From a checkpoint of a small mixture-of-experts model trained on Wikipedia.
Size: 13 layers, vocabulary 8192, 25.4M parameters.
Below are experts of layer 5 (counted from 0) of a mixture-of-experts language model. Rows are named router (the router's row for the expert) and show model dimensions 0-127. Each number is 128 + 24 x the weight over its row's rms, rounded and kept within 0 to 255.
After each expert's rows: a language model's description of what the expert responds to. This comes from a sample of Wikipedia text that the model never trained on.

# expert 23
router [145 131 149 142 106 128 127  96 127 148 104 163  99 159 103 156 152 151 103 156 160 111 105 145 164 160 122 130 161 145 157 128 117  86 156 132  92 120 132 118 146 144 101 121  98  86 172 170  86 103 134 112 145 159 100 154  99 110 161 136 110 153 122 138 120 118 105 144 155 135 133  91 130 150 178  88 102  82 118 157 159 111 104 123 128 150 141 136 151 161 147 128 141 122  99 158 102 106 105 103 157 152  96 142  92 127 128 143 113 156 161 146 121 127 117 103 162 100 114  92 123 159 115 127 115  84 168 158]
Description: Middle pieces of Spanish, Portuguese, Italian or French-looking names and words, such as ó in Cristóbal, io, ico, plus Mexico, France.

# expert 18
router [161  97 148 145 111 132 100  93 125 148  96 165 103 158 106 151 133 149  95 158 155 105 103 142 150 146 121 133 160 148 145 152 101  97 114 123 103 135 126 103 157 160 114 101 117  96 159 169 135 106 156 101 147 153 112 137 123 113 133 158 102 110 114 143 117 127 104 121 109 141 129  93 114 149 143 101 120  96 101 151 155 130  93  90 127 154 165 155 163 161 139 144 151 134 105 143 122  87  95 131 136 171 126 160 111 161 112 152 128 137 144 133 121 154 102 104 151  91  92 101 118 137 174 117 104 101  97 152]
Description: Nouns and adjectives in institution or place names and roles, such as University, National, State, city, teacher, student.

# expert 12
router [149 141 154 146 118 112 116  99 169 141  91 119  71 133 117 184 164 161 101 150 171 125 110 137 157 124 136  87 141 146 139 144 108 115 126 130 137 144 112 109 146 158 115 139 138 103 168 171 178 117 132 111 147 160 139 151 115  99 112 149 114 107 122 151  78  74 136 120 187 146 125 105 117 135 174 122  89 115  79 158 145 153  96 131 157 167 140 167 137 142 154 138 142 154 115 155 119 123 116 108 118 162 114 135 119 102 116 165  92 131 113 122 147 158 118 118 145 121 124  87  95 159 113 125 121 100 129 128]
Description: Capital letters starting a proper noun split into pieces, such as M in Mj or Mc, S, T, P.

# expert 22
router [148 120 147 143 108 135 101 104 151 136 104 136 117 154 120 163 134 129  94 143 193  78 120 137 169 117 114 138 158 169 148 165  99 132 158 103 119 129 171 114 142 137 115 116 102  90 168 130 155 117 144  82 147 152 126 163 114 113 140 154 105 133 127 164 164 125 122 133 143 124 122  95 154 154 146 127 150  88  56 125 146 150  92 131  96 175 135 148 177 156 150 116 145 132 115 145 126  96 176 129 113 155 129 166  99 118 123 158  97 135 117 159 146 155 124 125 150 112  92 103 117 112 119 108 113  70 123 140]
Description: Given names like Jo, Ann, Alex, Mary, and inner syllable pieces of foreign names, such as ay in Nayuha.

# expert 15
router [153 103 168 161 106 134  93  95 139 153 101 157 110 163 101 163 145 149 101 170 158 105 112 151 160 134 107 116 164 145 142 154 115  90 130 123 102 133 118  97 136 167 101 110 111 100 167 170 102  94 167 110 158 165 113 160 114 106 161 151  91 129 106 150 118 126  96 156 134 151 128  98 117 163 154  94 118  95 116 152 145 129 102 116 143 148 149 140 159 160 144 147 153 124 107 152 108 100 103 129 131 152 108 148  97 142 116 144 117 137 159 106 139 160 112 113 164  97  93  88 107 145 121 117 112  90 137 161]
Description: Dashes, arrows, table rule rows and years in tables such as 19–76, plus scattered awkward word pieces like po in poisoned.

# expert 4
router [143 106 117 142  97  60  69 119 138 155  98 144 108 144 125 163 151 137  94 150 149 116 110  99 180 145 121 106 154 148 133 176  99  98 159 140 115 158 153 122 115 152  99 103  96 108 168 146  97 113 139 123 132 129  87 168 110 101 118 138 108 114  98 133 153 132 117 140  71 115 133 110 133 145 149 120 159 120 105 140 141 122  98  95 157 141 151 122 168 154 146 159 144  97 107 157 107 132 153 154 147 152 119 143  97 149 123 160 128 133 132  93 117 138 103 120 147 108 121  92 113 135 110 123 102 114 173 139]
Description: Suffix pieces completing a word after its stem, such as ing in thing, ation, ed, plural s, ords in Words.

# expert 17
router [150  88 165 153 131 134 105  90 127 144  99 148 117 148 116 154 165 158  96 161 152 101 109 108 120 137 115  99 161 153 130 123 103 101  97  99 115 153 108 102 146 152 102 114 117  87 160 161  95  99 151 110 181 138  95 143 132  94 162 152 114 137  93 131 128 120  92 140 122 151 119 100 108 137 140  99 175  64 116 151 147 119  82 120 158 143 164 147 146 141 134 151 161 119 105 137 115  93  96 138  89 168  97 146 111 140 132 151 117 155 154 129 152 132  92 125 154 102  98 109 104 136 163 109 114 106 153 157]
Description: Main verbs and common head nouns in narrative prose, such as was, were, had, became, released, sons, group, series, first.

# expert 20
router [151 104 161 158 122 129  93  83 155 148 106 166 106 165 101 161 123 152  99 149 153 101  97 128 157 130 118  97 157 135 131 170 110  81  98 109 107 129 108  99 155 171 110 126 100 103 165 173  92  99 172 119 145 173 107 162 110 111 136 144  89 110 120 153 116 120 109 147 139 156 149 111 128 156 141  97 106  87 113 151 134 143 110  97 153 147 160 148 159 151 149 147 161 119 104 152 106 108 105 130 136 151 119 160 113 128 104 145 143 116 142 112 151 148  85 115 158  99  95 104 111 145 151 132 112  95 145 149]
Description: Auxiliaries and adverbs like was, is, also, not, been, the suffix ly (presently, similarly), and table row ends.

# expert 19
router [135 137 116 157 102 100 100 119 127 169  90 160 123 169  88 143 115 157 107 150 159  84 102 119 127 109 112 118 143 136 150 153 136  95 148  98 105 174  80 126 118 152 106 113 105 135 178 128  92 131 140 122 133 126 131 135  90 108 159 158 119 144 151 143 143  92 119 146  65 140 125 106  77 140  84 132 132  96 100 116 155 116 118 127 127 163 157 111 173 180 135 159 119 122 103 132 110 125 145  91 113 128 107 105  82 138 111 153 122  95 139 178 152 131 112 112 150 124 126 122 118 165 111 115 122 116 133 161]
Description: Final pieces of surnames and foreign or rare words, such as -ler, -ford, -son, -ary, -an, as in Daimary or Zetterstedt.

# expert 8
router [154 103 159 160 110 124  97  94 132 157  95 164 113 164 101 168 137 164 101 164 159 108 110 157 153 126 105 118 160 148 134 154  99  92 133 126 102 125 123 105 138 166 104 107 100  83 160 167 109  94 164 112 158 164 111 157 117  95 150 152  93 123 111 146 123 121  94 147 138 154 122  88 118 157 142  98 119  94 115 153 143 137  97 100 137 140 151 135 156 157 148 150 159 118  98 155 110  96  97 134 137 153 103 150  91 128 118 146 127 138 158 121 147 163 111 117 159  99  95  93 114 151 133 121 105  93 134 152]
Description: Sentence periods, table pipes and month names like April, October, plus the th piece in orthodox or orthographic.

# expert 5
router [181 123 152 149 131 129 121 117 120 150 104 141  92 147 121 161 122 146 104 153 157 107 109 123 143 158  99  99 160 127 121 135  93 103 138 114 121 110 108 118 139 153  99 111 119 107 164 156 123 117 152 125 148 138  88 165 133  85 143 150  99 112 121 153 102 117 109 127 129 157 120  93 115 143 149 110 131 114 116 174 156 125 104  77 139 156 158 158 172 132 145 139 127 113  97 146 107 128 122 117 164 173 112 159 113 130 124 144 111 120 162 130 139 135 113 132 157  78 103 125  90 131 119 103  93 122 127 135]
Description: Short lowercase opening pieces of longer words that get completed by endings, such as d, re, con, Lo, des, stri.